config.toml
router_score = "softmax"
vocab_size = 8192
lr = 0.00521
grad_clip = 1.0
Below are experts of layer 9 (counted from 0) of a mixture-of-experts language model. Rows are named router (the router's row for the expert), down (a neuron's output weights, with its number) and show model dimensions 256-319. Each number is 128 + 32 x the weight over its row's rms, rounded and kept within 0 to 255.
Before each expert's rows: "comes before" lists some tokens at least twice as common just after its tokens as in all text. This comes from a sample of Wikipedia text that the model never trained on. Tokens count by the router's weight.

# expert 17
comes before: " of", ",", ".", " and", " in", " were"
router [126 117 119 201 154  92 145 102 124 121 160 129 133 101  99 144 167 156 125 101 151 132  96 172 163 159 158 173 103 147 109 138 151 104 142 106 131 124  83 204 197 164  65 133 158 115 131 184 142 160  92 142 166 135 109 143 138 113 204 146 138 149 151 124]
down0 [133 145 106 132 164 119 115 125  71 141 117 133 181 178 131 160 210 170 125 160 187 100 115 161 120 161 151  65  82 138 104 142 158 152  96  44  67  92 135 108 158 160 117  84 127 135 129  97 156 148  82 103 112  86  88 150 141 108 136 131 140  95  24 180]
down1 [141  96 181 112  94 166 205  91  82 170 125 159 178 164 134  87 145 108 171 130 147 144 137 143  90  91  79 233 121 120 134  69 106 111 122 115 158 163 198 170 140  76 180 173 129 110 171 133 103 140 140 112 121 163 119 121 172  75 103 140 170  95 146 103]
down2 [176 158 120 163 109  76 116 191 144  97 134 161 113 140 122 111 147  99 188 158  93 110  95 173  85  97 115 155 155 142 118 119 104 128  84  94  87  67 125 106 137 135 179  71  81 113  90 145 123 128  83  93 156 103 110  61 101 127 126 212 116  94 147 121]
down3 [153 151 118  55 115 120 187  92 117  84 114  95 138 127 183 144 137  81 157 129 111 128 162 108 117 126 184 121  96 173 121 176  68 165  51 138  89 124  42  99 167 132 142 178  82 195 136 168 104 155  58  77 112 141 141 162 151 107  98 102 133 164 149 149]
down4 [129  75 132  89 181 169  95 121 124 120 145 113 109 142 196 109 129  88 129 191 123  97 158 118  80 143  93  93 130 147  74 113  88 133 146  95 136 130 194  93 179 146 128 145 116  98 107 158 171 112 124 143 167 119  82  72 175 140 114 124  63 158 102 140]
down5 [145 113  75 128  99 132  96 129  83 125  82 151 176 133  82 217  82 128 155 105  71 132 121  98 119 140  92  40 111 138 154  94  90 147 111 175 132 134 100 241 132  94 170 164 187 147 176 106 123 167 113 141 105 102 132  88 104 121  75 157 146 148 109 115]
down6 [120 136 114 111 149 115  95 173  91 131 109 108  93 155 125 115 147 178  50 117  87 119 114 148 128 173 136 136 149 138 102 134 107 108 144 164 119 128 162 136 159 118 119 144 118 136  94 134 169 141 138  72 165  98 166 146 101 153 113 109  93 123 153 128]
down7 [111 204 100  82 122 148  78 102 162 165 153 150 109 166 152 130 124 198 174 111  94 131  91 145 128 108 113 134 103 105 134 185 131 161 155 134  94 162 180 117 146 180 115 143 106 168 133 159  68  97  90 164  77 145 134 133 120  95 141 154  97 145 155 193]
down8 [140 156 138  84  83 148 154 153 148 187 146  56 109 159  87  97 112  94 177 221 138 106 172 164 156 171 128 107  91 163  95 171 141 142 132 146 143 157 140  90 173 122 112  88  51  98 144 162  92 141 190 129 142 142  89 164 111 117 130  91 134 131 152 146]
down9 [136  99 140 113 135 153 142 156 120  85  97 105 129 175 117 168 182  92 129 142 146 132 105 120 134 152 177 163 103 101  94 163 123  84  93 124 122 189 166 120 139 187 100 100  93 172  94  80 136 101 110 182  92 139 130 142  62 141 134 150  90 149 162  99]
down10 [127 118 153  51 134 169 115 130 165 161 150 155  83 159 161 147 110 139 175 157 143 113 188 175 105  74 115 153 127 120 145 132 111  61 171 125  91 162 141 146  96 111 140  77 123 111 138 145 192 134 125  72 107 161 191 123  82 114 106 110 170  95 126 110]
down11 [120  67 183 150 126  65 167 138 135 145 120 156 113 129 182  91 177 165  91 108 133  99 154 116 106 115 128 109 133  83 126 130  59 144 143 167 174  75 119  86 109 149 129 119 148 103 148  96 134 201 103  65 164 127 157 140 191  89  67 121 113 152  62 103]
down12 [ 88 195 147 101 173 126 111 133 167 101 129  94 137 173  95  95 140 143 132 107 164  77 115 105 138 104 135 123  70 194 104  85 112  98 162 118  58 141 188 176 112 103 137 129 156 150 121 123 174 137 141  99 105 116 162 168 149  91  88 162 121  79 127 105]
down13 [102 155 145 133 125 128 164  98 112  73 160 125 172 189 146 172 152 123 116 108 141 141 147 126 168  99  94 118  82 147 156 125  93 107 189 106 140 145  84  88 193 134 114 157 123  79 124 171 130 131 109 133 102 153 135  92 145 140 162  94  99  40 111 132]
down14 [130 167  98 136 163 145 168 143 147 152 108 170 120 132 156  85 174 112  99 158 102  79 111 123 112 143 110  80 125 136 100  78 140 129 161 135  93 132 146 139  96 132 126 131 156 130 128 127 138 181  58 110 149  96 174 179 102  86 108 142 147 129 116 121]
down15 [154 165 149 138 188 154 111  95 109 102  95 111 133  82 126 123 111 166 102 165 157  98 199 145 128 126 114 225 132 163 154 194  97 132 142  62  99 131 154  91 167 119 123 152 184 140 123 147 123  90  79 112 114 100 175 148  88  70 124  50 149 108 138 174]
down16 [184 112 154 140 117 114 118 109 160 114 144  61 109 180  94 173  68 139 162 123 169 129 110 124 112 164  95 152 128 153 144 108 154 108 166  96 104 124 117  90  32 129 151  81 119 161 109 160 180 149 130 173  91 119 141 133  93 144  61 120 149  96 157 129]
down17 [145 140 154 124 138 111 171 129 129 127 147 148 112 122 166 106 182 169  77  68 126 125 127 118 163 149 132 122 129 116  98 123  99 147 132  94 193 190 145  85 158 150 118 187 137 141 110 113 126  26 150 134 119 183 136 161 164 178 105 136 125 172  92 119]
down18 [114 176 100  51  92 171 163 121 160 109 140  90 114 100 155 147 114  97 119 158 166  77 103 179 138 153 122  36 139 168 122 156 155 104 139 151 143 102 128 104  96 100 108 132 134 132  88 183  86 163 119  46 147 117  86 104 115  92 130 142 153  94  90 113]
down19 [167 121 112 142 115 143 140 161  93 138 168 139  98 158 139 100 106 161  80 148 106  77 152  94 135 121 145  69 113 136 147  81 134 143 113 124 139  71  72 171 151  89 166 138 134 163 106 128 142 119 179 127 124 154 117 193 104 169 136 138 139  92 165  68]
down20 [108 158 163 138  97 108 133 143 192 157 184  96 185 162 162 142 151 133 101 133 134  89  87 103 131  95  78 124 117  51 145 100 187 151  94 108 191 145 106 150 130  80 137 156  60 199 141 140  76 132  85 125 127 153 101 111 166  94 154 162 148 123 130  99]
down21 [116 123 163 115 138 110 182 157  92 119 182 136 180  77  59 116 147  91 136 164 106 104 133 134 101 129 140 153 206 159 119 147 109 100 141 167 159  94 175  92 151 108 129  80 145 118 177 107 159 121 140 146 174 131  70 120 130  94 169 147 156  91 121 116]
down22 [164 121  85 126  84 113 114 196 131 126 172 128 141 110 136 169 138 151 142 188 166 157 147 194 128 136 135  58 178 140  82 143 148 154  97 110 190 120 121 124 106 144 171 100 187 162 157 122 100  81 144 147  89  96 108  84  80 129  90 157 114 141 152 120]
down23 [164 144 143 138 161 158  87 149 160 102  98 156  87 152 114 123 127  82 169 137 142 133 100 177  91 153 137 148 134 181 102 154 128 113  89 114 125 111 157  68 123 122  83 160 167 108 113  92 111 143 137 131 128  90  99  47 129 127 101 117  99 174 139 126]
down24 [177 170 177 165  20  87  83 109  85 135 143 163 177 168 167 199 147 158 125 101 133 136 119 172 124 150  64 101 141  81 124  35 125 154 136 111 121 101 129 153 159 144 162 134 166 117 145 114 143 101 128 139 145  64 128 135 135  68 108  99 179  38 173 104]
down25 [136 132 124 106 140 150 139 177 131 119 134 134 108 135 170 143  69 159 163 128 200 160 108 100 177  93 142  96 170 106 107 106  65 122 101 140  71 110 104 162 124  95 164 140 109 128 151 121 140 122 115 167 105  96 113 152  94 111 101 120 165  92 141 107]
down26 [134  95 151 142 135 133 161 114 122  99 110  87 136  96 123 116 109 149  95 101 147 145  28 120 129 128 170 130 104 100  52 155 211 108  83 107  86 136 151 176 114 101 121 143 136  98 142 179 134 112 150 183 139 118 108 108 163 168 128 142 177 146 217 114]
down27 [111 110 144 100 125 114  92 109 130  88 105  71 167 128  71  70 114 142 101  98  95 105 128 183 116 176  97 184 123 119 120  39 151 169 128  80 145 151 164 151 152 109 126 136 177 163 124 110 129 112 127 164 143 116 137 162  75 112 101 125 153 126 159 101]
down28 [131  95 169 162 122  81 116 165 141  54 159  74 111  99 150 143 153  97 121 103 122 197 177 170 110 180  95 128 145 105 114 178 157 148  63 148 106  93 113 120 116 162  81 128 105 172 123  83 149  96 120  99  67 143  89 105 151  77 125 146 115 167 112 181]
down29 [154 154 134  89 111 117  98  83  54 176  80 156 205 115 185 127 184 152 117 128 147 124 110 104 121 123 121 140 119 124 124 163 153 112 139 103 113 166 102 109 111 166 110 121 107 165 162 105 113 105 102  86 118 121 157 140 128 100 193  85 186  65 182 156]
down30 [129 142 148  89 105 137  96 111 117 139 103 128 128 107 141 158 145 145  91 109  62 106 140 160 158  89 115 121  90  99  81 108 160 143 123 146  86 133 148 118 114 131 116 191 125  72 135  88 120  97 130 108 180 121 205 194  88 127 113  94 127 139  99 124]
down31 [ 79  84 151  70 104 146 152 134 128  90 115 130 119  66 119 155 201  88  78 143 127 128 157 137 177 151 136 117 174 120  43 126 102  67 158 107 155  90 155  96  82 102 107 189 120 106 135 103 183 148 175 190 120 118 147 101 119 106 109 127 157 179 156 169]
down32 [ 96 125 152 167 147 127  97 176 123 112 164 144 110 150 117 126 204 132  96 196 171 126 178  84  92 189 163 145 141 154 140 115 118 124  93 122 206 128  98  86 125 170 101 101 102 117  94  72 114 156 142 166  92 140 141 111  91 113  99 114 101 127 106 105]
down33 [ 91 144 115 141 144 131 145 172 111 114 132 116 153 158 106 164 135 179 140 125 140 125 138  80 104 150  85  27 148 134 145 138 155 186 124  59 123 140 122 166 196 149 110 190 140 134  84 116  97 133 117 168 173 133 113 137  75 115 145  98 188 180  77 108]
down34 [ 51  74 136 179 115 104 158 129 163 159  90 154 149 130 172  90  97 131 126 158  96 115 165  79 111 124  96 179 170 125 167  90  95 100 154 167 107 129 155 121  90 137 123 227 130 103  98 131 121 144 102 147 158 117 186 128  78 161 169  69 167 141 170 151]

# expert 4
comes before: " by", " of", "=", " =", " for", " ("
router [ 95 105 100 153 160 117 148 136 129  73 110 164 122 106  93 206 130 131 142 128 157 125 159 118 150 139 126 183 123 107 201 137 107 130 175  97 101 159 119 162 154 134 143 143 152 157 181 129 163 137 102 130 172 132 118 168  99  68 151 125 128 132 115 131]
down0 [ 95 126 155 118 117  96 168 129  46 137 157 146 125 185  68 141 141 102  98 194  76  73 157 123 115  81 128 134 107 122  63 172 112 136 127 127 146 138 142 112 169 153  99 198 155 138  61 187 161 186 166 130  97 133  86 144 101  92 125 135 119 190 169 115]
down1 [ 94 133 117 149  91 183 120  75 148 106 155 154  93 133 136 117 130 101  92 123 115  84 166 160 177 184 135 136 127 140 161 136  97 120  79 129 125 128 115 178 176 107  91 104 143 122 140 141 133  97 123 125 127 158 155  92 138  60 110 157 200 140 110 145]
down2 [137 124 155 122 100  85 183 125  86 132  98 135 122 161 179 141 142 160 100 144 182 127 144  21 130 162 117 148 116 165 163 147  91 112 184 132 100 150  90 127 102 171 148 135 155 174 140  74  48 122  82 149 155 105 105 147  80  59 166 161  93  84 138 101]
down3 [137 130 115 121  81 128 173 146 151 149  99 110  93 105 128 113 153 115 159 133  42  71  72 150 179 161 132 163 104 151 108 120 221 219 108 170  94 132 111 116 165 127 111 206 169 103 141  91 119 125  78 134 157 192 150 156 132  96 134 107 135 155  96 106]
down4 [165  80 158 130 167  70 125  98 150 138 136 110 136 168 118 179 180 180 122 162 139 123 120 150 135 179  99 189 114 156  94 114 111  99 119 141 107 111 179 120 157 127 110 103 146 140 133 123 133 153 155 185 114  97 123 148 132 160 131 117 142 125 109 135]
down5 [169 100 116 153 149  97 144 131 112  91 122 108 136  99 190 115 148 121  98 171  78 127  69 127 133  60 113  86 123  91 143 147 124 171 178 104 166 142 128 139 151 143 160 116 172  92 124 161  82 128 111 123 191 136  83 177 130  82 145 166 137  94  90 168]
down6 [149 113 129 119 156  91 168 117 149 127 159 142 108 122  88 127 163 117 179  79 115 103  99 135 111 136 115 159 116 169 111 116 168 144 118 128 179 121 146 119 111  94 100 170 131  80  86 105 125 150 247  62 162 180 111 124 127 115 153 133 103 127 129 142]
down7 [ 51 190 114 100 154 102 102 176 141 107 150  88 118 111 151  76  85 144 122  90 164  81 138 115 115 168  99 111 158 140 116  87 123 173  98  54 126 139 135 105 113  85 148 149 138  86 158 135  95 120 151 126 130 135 169 114  34 109 165 124 152 133 173 125]
down8 [ 95  87 110 130 128 150 107 146 150 150  94 188 133 154 167 147  70 115 108 183 192 151 129 120 119 144 157  88  76 121 174  76 185 118 145 171 103  89  56 148 137 141 120 137 107 129 121 163 176 100 112 141 192 136 122 137 124 225 132  82 143 185 161  77]
down9 [165 135 175  73  86 123  69 102 159 105 124 111 104 152  95 170 152 139 127 179 167 122 109 154 167 137 141 110  86 149 108 102  93 161 148  97 132 154 137  94 122 101 146 134 188  84 131 238 194  78 164 112 175 118 173 159 124 110 197  74 144 157 130 129]
down10 [141 161 106 172 162  62  96 151 138 155  80 138  80  94 164 104 170 113 132  82 144 146 158 111 172 150 122  99 162 149 100 140 186 124 165 117 139 150 169 171 137 189 136 157 161 124 171 106 127 143 131 159 145  89 148 163 110 184 175  97 205 174 120  94]
down11 [128 125 152 174 149 106 111 154 127 146 128 145 106 160 159 137 145  95 145 100 121  84 108 145 138 163 104 137 150  76  93 173 129 106 126 166 165 112  54  75 136 134 150 139 111 145 210 116  98 135 185 152 135  78 160 101 132 114 101 141  69 140  90 146]
down12 [130  74 162 167 204  69 183 122 129 184 107 118 188 140 133 139 120 141  83 165 177  75 139 155  91 125 183 123 157 123 107 149  93 106 115 154 142  71 175 111 160  97 135 131 124 125 114  58 106 166 111 102 133  77 151 134 104 120 131 155  45 205 130 123]
down13 [109  93 189 125 113 122 148 160 105 110  97 123 132 114 151 128 133  56  72 135  93  83  88 198 147 150 154  63 133  63 170 104 178 108 140 163 180  91 134 103 127 150 165 238 180 161 132 162 154  70 162 137 117 129 157 118 108  88 131 159 177 128 156 113]
down14 [140 105  90  83  75 167  61 147 120 146 168 156 176 152 152 146 126 134 162  86 143 135 206 194 164  64  64 191 111 147 110 137 137 184 108 115 121 120 164 103  87  83 132 132 138 178 154 166 190 125 166 130 105 140 175 122 132 119 106 107 138 124  92 101]
down15 [142 113  99 148 135 117 167  57 126 137  97  79 165 202 122 110 115  68 145  55  56  81 155 158 162 118 135 102 109 142 122 130 163 111  86 115 159 107 140 143 158 141  63  88 172 118 101  97 145 111 141 169  71 152 106 154 116  92 109  81 124 172 131 154]
down16 [114 120  86 130 110 109 151  87 155 119 136 138 159 160 113 136  83 115 116 168  93 181 142 153 103  89 144 118 103 126  78 151 143  89 144 115 193 160 171 127 125 107 146  92 117 225 134 135 167 118 156  72 184 142 155 104 103 158  87 117 142 154 161 214]
down17 [113  82 134 187 124 139 160 147 149  65 116 122 100  91 162  94  83 148 146 125 153 119  82 118 122 143 152  99 100 202  92  62 138 156 161 107 100 164 167  73 143 106  84 115 156 152 100  89 115 115 112 129  93 126 141 162 160 119  98 149 114  82 124 126]
down18 [ 90 111 115 102 104 174 134 151  62 156 184  79 105 102 155 158  85 130 101 148 120 154 118 138 123 204 138  92 165 146 136 128 185 163 160  83 150 142 161 113 119 167 196 171 119 165 118 145 204 110  91 133 130 156 140 126 178 134 173 183 159 109 177 116]
down19 [149 148 143 212  94 134 137 149 144 164 129 119 126 145 187 106  91 177 138 151 136  91 168 144  79 150  92  96 127 178 171 142 140  89 102  50 160 144 116  97 148 159  96  99 144 134  90 130  88 145  96 127 114 158 152 137 127 109 115 138 188 167 157 134]
down20 [ 76 113 144  94 184 181 123 147 114 123 174 144 123 116 149 100  99 218 188 129  75 130 171 154 141 100 143 152 136 125 122 137  72 132  89 236 151 108 149 149 158 139 105 176  86 140 101 167 110 103 117 170 125  91  69 147 169 113 188 103 110 109 145 144]
down21 [159 131 119 103 142  45 149 174  82  83 130 117 101 137 141 129 107 140 183  88  78 146 105 151 143 109 178 108  63 134 149 116 138 142 138 110 119 115 131 160 173 109 119 107 138 134 217 109 182 154 117 150 132 152 149 135 129 140  68 105 158 157 144 135]
down22 [150 130 128 101 140  76 138 127 154 198 115  54  89 143  74 128 108 169 132 124  40  51  85  83 161 143 134 172  87 160 134 143 126 129  86 129 178 109  97 115 181 136 155 101 154 134 109 160  90 107 127 132 118 132 127 108  95 100  78  82 103 136  96 123]
down23 [ 72 123 168 118 143 107 121 108 142 115 155 167 107 177  57  99  98 179  60 125 118 143  88 122 160  63 120 171 109  95 117 117  72 127 160 111 117  83 120  71 117 182 182  91 136 136 110  98 155 153  90 182 113 179 119 130 125 121 117 180 147 132 109  75]
down24 [ 82 178 162 111 125 152 125 131 153 157 123  93 108 111 185 103 152  87 115  84 174 109 163  93 127  94 125 141 122 151 175 139 112 111  73 183 154 141 115 152 134 138 175  90 136 127 134 126 114 117  73 123 137 138 184 109  95 138 162 164 168 117 101 162]
down25 [155 130 105 141 158  81 109 160  88 146 139 155 153 133 116 213 122 160 140 161  66 136 136 121 131 105  93 170 161 120 141 119  57 147 148 151  59 107 158  72 161 139 123 128 171 121  94 141 112 148 195  81 131 136 123 119 193  84 144  87 130  74 128 103]
down26 [152 114 113 195 171  73 132 142 110 159 136 128 153 176 126  97 153 125 142 137 128 105 128 168 113 113 157 141  89 121  99  97 123 158 126 134 116  66  53 186 156 102 130 111 136 142 198  96  92  98 141 186  28 156 134 130  56 114  98 175 107 102 109 137]
down27 [144 150 143 135 165  88 120 105  86 140 148  80  59 136 152 129 124 114  59 108 136 126 115 163 159 169 171 130 164 122 155 158 156 130  80  91  86 163  96 120 104  86 139 185 136 136 114 173 167  88  94 167 136 160 140 113 139 123 167  84 140 154 133 131]
down28 [146  94  76  65 171 191 156  92 171  85 156 154 115  73  76 103  92 155  98 114 127 126 143  95 149 132  89 114 113 101 115  97 172 151 109 153 101 116 149 100 171 107 101 108 121 121 143 168 119  88 101  86  73 144 161  81 119  86 112 154 133 107  84 103]
down29 [124 152 116 121 105 103  59 152  72 133 170 163 126 163 105  83 155 138 141 102 150 142  35 112 119 179  92 154 136 123  75  82 115 162  83 181 176 126 134 102 109  90 134 168 106 115  89 111 137  91 107  53  31  88  94 143 116 106 116 131  95 131 131 119]
down30 [197 107 134 111  75 114 136 133 129 139 185 104  68 103 208 146 118 118  98 125 131 136 152 109 186 103 144  93 138 121 171 152 136 120 160  77 144 110 146 173 107 125 177  44 118 162  62 121  89 164 143 106 119 101 121 100 122 149 106 136 102  90 165 116]
down31 [101 171 118 130 130 118 167 103 155  86 181 150  79 102 111 128 166 108 103  97 154 122 110 117 145 144  99 135 173 125 178 153 122 144 135 108 142  89 110 171 201 135 129 107 139  71 102 175 150  91 132  76 106 106  82 167 114 109  93  57 142 115 137 115]
down32 [183 118 106  44 133 105 193 123  59 156 198 146 138 108 169 153 182 118 103 166 118 107 106 123 156 114  43 147 116 129 127  85 110 111 151  90 138  69 114 135  58  90 122 198 117 123 137 108 197 109 100 103 100  77 151 141 172  95 101 111 134 108 148  63]
down33 [ 65  99 106 193  70  85 135 177 121 110 163  63 131 145 117 149 127 160 111 149 136 104 123  86 146 154 128 122 125  51 205 212 154 141 116 174 103  94 132 109  98 187 118 147 137 149 114 132 156 152 146 232 219 126 109 143 118  88  73 102 115  98 144 122]
down34 [123  75 141 104 152 108 111 131  82 148 105 169 108 127 124 161  64 156 111  93 136  92 138 143 115 158 165 102 116 116 150 105 182 166 142 149 142 113 145 139 113 176 140  93 206 196  79  68 100 124 130 143 152 151 110 142 124 121 108 127  94 135 126 107]

# expert 19
comes before: "-", "=", "ivers", "pre", "co", "oper"
router [ 97 150 162 176 144 153  94  92 146 116 164 102 100 107 113 206 156 109 165 128 148  95 113 132 173 119 167 164 121 141 141 145 132  78 163  97 138 144  88 112 123 107 119 155 146 133 130 152 139 154  85 144 124 127 114 133 167 134 137 156 190 172  99 138]
down0 [ 97 159 153 159 142 153 109 127 166 122 162 127 101  99  83 130  86 128 157 120 152 125 131 132 145 150 174 164 131 144 102  94 149 160 107 151 134 143 118 117 133 152 158 218 175  69 119 165 119 104 103 114 183 131 138 157 106 123 127  87 106 200 140 112]
down1 [181 150  78 156 136 180 151 139 131 170 154 155 150 140 108 121 104 161  58 127 112  85 139 143 150 171 170 106 104  81  86  93  90 159 145 179 166 199 182  95 114 164 147 116 154 135 116 116  97  99 169 102 151 132  78 102 153 149 160 122 136 155 130 172]
down2 [106 140 123 140 145  93 127 123 101 113 140 114 174 174 118  98  94  99 187 109 151  69 162 161 132 129  90 137 113 112 121 189  65 167 104 151 116 148  72  78  79  96  97 124 131 130 126  61 153 154 118 176 106 143 103 179 183 123 144  70 141  85 107 158]
down3 [156  45 154 135 110 136 172  75 169 141 198 109 160 103 154 113 218  63 116 107 142 128 155  40 141 100 124 111  54  71  50 110 175 105 152 167 123  95 129 154 129 100 113 165 100 142 132 131 137 150 108 173 124  69 170 124 157  75 151 106 170 115 149 164]
down4 [103  50 172 113 137 115 140 162  75 128 112 110 158 127  94 107 154 133 140 122 176 112  99 156 133 144 156 125 167  84 155 146 115 152 121 144 171 101 130 112 116 178 158  96 122 105 154  73 138  99 154 164 176  64  83  91 193 151 131  74  97 105 135 142]
down5 [166 108 154 112  99 182 206 118 146 156 147 110 207  64 140 156  72 171 166  93 173 128 141 129  70  54 110  90 153 143 175 155 176 166 139 167  93 135 105 185 109 116 145 133 121 117 112 111 131  97 164  80 153 140 118 130 143 162 177 173 110 173 139  85]
down6 [167  79  62 145 155 121  97 111 111 146 117  83 103 132 151  90 171  82 116 125 107 170 173 135 123  84 171  53  99 141  83 162 146 147 137 152 154 151  99 124 143 123 188 127  88 100 136  98 132 137 188 124  81 145 139  84 122 139 122 123 159 145 126 132]
down7 [131 137 135  97 153 112 101 154 204 172 166 112 125 132 150 131 149 137 172 120 138 201 131 138 185 107 181 120  37 150 145 151 109 134  75 127 202 188  91 148 139 164 171 112 174 112 162 177 121 143 127 147 177 120 140 142 113  88 143  94  87 131 190 139]
down8 [107 107 124 103 121 103 152  72 141 125 126  93 152 109 138 159 145 108 128 151 126 137 121 136  97  83 157 149 121 157 149  78 106 177 104 158 133 167 158 132  56 186  86  96 110 121  95 121 155 116 206 188 140 134 134 141 102  78 146  74 157 102  97  81]
down9 [156 140 191  80 100 159 125 124 172  68 111  72  76  62 121 235 122 125 128 143  84 159 148  79 121 143 140 155 126 168  92 100 164 146 176 103 132 135 151 116 139 210 126  74 179 119 111 142 125  95 105 149 114 136  47  91 145 143 110 169 126 164 105 190]
down10 [ 92 116 142 177 195 136 116 134 111  70 108 103 190  66 136 130 127 127 102 107 119 175 174 139 140 147 150 100 109 103  95 133 145  63 108 105  88 161  67  99 114 101 112 128 156 151 123  81 109 118 124 123 167 172 119  93 134  59 138 147 177 149  90 119]
down11 [186  54 122  79 107 163  85 122 153 139 104  59 146 135 113 137 112  75 171 140 161 112 144  90 142 176 144  97 119 113 125 143  82 171 125 163 114 101 146 147 119 131 153  91 150 115 123 157 129 162  69  89 177 153 119 159  96 157 143 187 132  78  78 161]
down12 [212 119 135 167 105 130  91 104 119  89 143  74 157 162 116  80  68 142 111 106  90 121  59 162 147 155 131  78 133 152 171 149 123 111 162 167 109 121 135 156 131  86 125 166  90  89  81 113 118 134 133 135  78 143  90 102 119 124 117 124 138  88 146  92]
down13 [112 132 112 116 148 100 106 116 131  74 156 171 110 117 194 140 107 122 120  45 148 105 117 106 109 107 132 129 116 190 149  80 117 147 119 138 201 147 169 171 134 147 123  84 163 166  96 101 111 140 179  94 173 121 115 168 133 134  99 164 107 156 124 173]
down14 [130 102 172 161 174  82 106 148 178 140 136 134 162 106 145 122  98 158  90 117 120 198 128  89  84 130 129  99 132 133 131 140 118 175 133  86  77 158 184  94 140  66 183 133 138 115 120 103 101 117 130 147  85 115  90 160 106  79 179 152 136 121  98 120]
down15 [185 179 131  79 131  96 147 144 148 145 126 185  95 149 175 120 133 179 113 132 133 139 196 131 142 182 115 131 170 140  41 101 131 116 157 181 103 177 140 103 139 122  91  90 160  95 109 122 141 183 158 113 146 121 142 167 125 139 214 166 134 129 137 162]
down16 [ 76  88 145 119 133 131 126  65 128 123  89 109 109 109 127 145 112 136  76 150  96 137  80  67 127 137 132  81 123  97 134 121 160 178 107 114 119 106 140  91 165 122 188  85 143 151  93 165 131 126  60 128 118  98  88 102 147 177 144 197 114  98 102 129]
down17 [107 129 102 109 123 142 157 147 117 135 123 142 139 115  80  88 118  95  40 107 160 172 141 148 114 153 126 159 162 133 123 105 124 150 118 166 150 111 109 147 140  98 155 161 107 131 133 123 117 136 112 211 138 155 177 195 144 196 130 131  68 121  42 133]
down18 [111 179 120  97 114 132 177 130 101 147 184 142 103 115 107 120 129 149 127  90 115 104 187 142 119  81 106 157 146 117 113  99 120 167 112 119 132 146 116 106 171 133  76 132 107 113 142 142 110 105 111  86  49 129 177 100 128 136  93 158 148 160 122 105]
down19 [211 107  96 132 100  81 129 131  66 153 124 119  84  88 120  93 132 137 139 106 173 104 187 144 136 163  85 111  97 119 216 174 128 194 166 113 163 139 128 112 115 164 118 117 128 102  53 185  91 131 201 201  89  98 201 129 156 127 161 155 161 130 130 113]
down20 [148 119 137 145 145 160 153 161 129 161 129 160 138  64  73 147 157  86 129 163 135 102 170 112 110  44 126 122 123 144 122  99 135 169  77 177  48  91 111 177  87 121 102 127  97  84 142 139 156 180 117  82 177 139 142 154  82 132 175  98 128 143 188 122]
down21 [120 112 105 107  88 196 136 159 142 122  60 175  90 125 111 124 192 167 179 169 132 113 167 156 104  96  99  90 145 110 102 174  66  92 180 120 129 149 107 189 107 217 102 131 112 106 118  79  81 167  81 116 130 136 141  82  91 102 117 158  73 118 135 162]
down22 [157 130  97 183  96 158 137 189 106 114 255 154 155 123 120 143 155 135 185 148 149 117 118 134 123  77 114  94 149  82 169 128  75 140 151  97 115 101 112 142 129 107  94  95  43 137 180  81 136 105 184  95 181 160 146 114 126 187 124 102 150 127 124  93]
down23 [139 153 104 138 181 123 152 182 160  95 162 126  93  88 139 115 107 107 127  97  72 140 151  68 112 156 130 155 138 164 110 130 107 159  99 138 158 109  79 143 118 139 155 106 122 151  78 163 134 107 136 174  98 120 135 119 183 108 146 139 162 128 105 118]
down24 [115 178 146 177 139  91 167 183 118 101 148  45 119 116 127 182 170  94  97 111 119 116 149  99 129  96 108 141 133 132  95  66 151 163 203 117 150 158  96 121 189 169 147 120 101 102  97 103  79 107 101  79 107  69  85 120 173 140 167 126 127 100 142 131]
down25 [168 104 132 102 122 139 127 123 164 124 168 135 131 103 151 158  82 113 110 162 108 192  49 114 174 141 100 184 142 160  70  93  92 152  80  51 144 181  84 168 155 116 141 130 118 111 169  75  97 159 122 103  81 160 121 102 104  69 137 112 139 115 102 157]
down26 [120 109 163  89  90  77 172 157  81  99 123 149 105 127 159  94 128  79 213 159 188 104 139 129 120 151  74 117 107 139 165  99 124 119  96 187  87 223 120 132 151  81 134 119 111 100  87 223 160 157 130 111 152 117 141 114 109 139 133 119 203  94 153 102]
down27 [118 145  64  88 157  57 148 141 167 151 148 176 186 150 161 176 120 151 141 133 168 116 134 111 158 168 137 135 156  68 212 124  56 128  80 107  67 108  91 119 158 142 151 120 138  85 121 145 115 124 111 120 152 162 131 108 172 140  99 111  95  82 137  72]
down28 [171 164 120  96 111 144 128  51 169 109 135 187 172 109 142  97 141 130 195 103 119 122 149 120 113 182 104 128 138 128 169 155 130 174 114 143 106 153 142  96 135 171  97 114 148  99 121 110  98 102 154 145 159 161 162 127 123  77 145 225 112 133 137 140]
down29 [157  89 181 107 115  88  98 146  95 132 151 135 124  77 138  55 105  84 137 177 104 148 164  52  69 137  63 146 161 179 142 122  99 138 155 116 120 102 125 174 120  67  93 100  85 138 110 115 117  92 192 108  97 136 101 124 151 150 145 137 153 166 115 131]
down30 [177  93 116 186 102 181 131 163 125 148  88 126 142 136 138 104  89 116 141 109  91 224  92 102 158 149 141 148  74 171  70 166 162 121 115 106  98 147  87 149 106 140 151 164 128 131  99  83 123  88 106 129 146 177 137 117  48 151 179  99 143 133 185 172]
down31 [ 38 133 141  82 136  57  95 127 194 114  72 131 129 145  78 182 154 137 170 168  82 155 107 116 138 145 103 155 166 102  95 152 182 128 171 122 136 116 147 168  82  71 172 166 160 116 101 102  58 109 176 147 127 162 121 165 136 106 143 148 144 137  90 122]
down32 [ 82 103  63 133 153  91 172 171 122 197 156 194 150  91 170 105 175 148  94  89  72 131 159 117 160 110 108 117  95  58  79 142 127 141  97 129 122 164 149 115 138  91 158 148 174 171 153 129 145  67 188 170  80 109 141 135 177  90  87 177 125 199 132  80]
down33 [140 109 192 110 153 128  95 129 128 106 139 167  75 164 109 170 114  76 177 175  95  24 121  84 112 113  91 124  93 108 159 129 117 111 171 109 119 112  73 147 146 106 130  94 154 171 146 176 102 156 175 108 113 143 108 154  96 150 145 118 142 128 146 107]
down34 [135 111 166 129  77 125 162 151 127 157 149 104 123 124 125 140 123  82  73 117  65 147 166 118  49 143 152 135 151 126 127 100 136 107 157 160 123 184 157 131 143 127 161 168 179  58 101  90  87 150 156 121 109 125 158 152 112  90  94 135 110 129  60 140]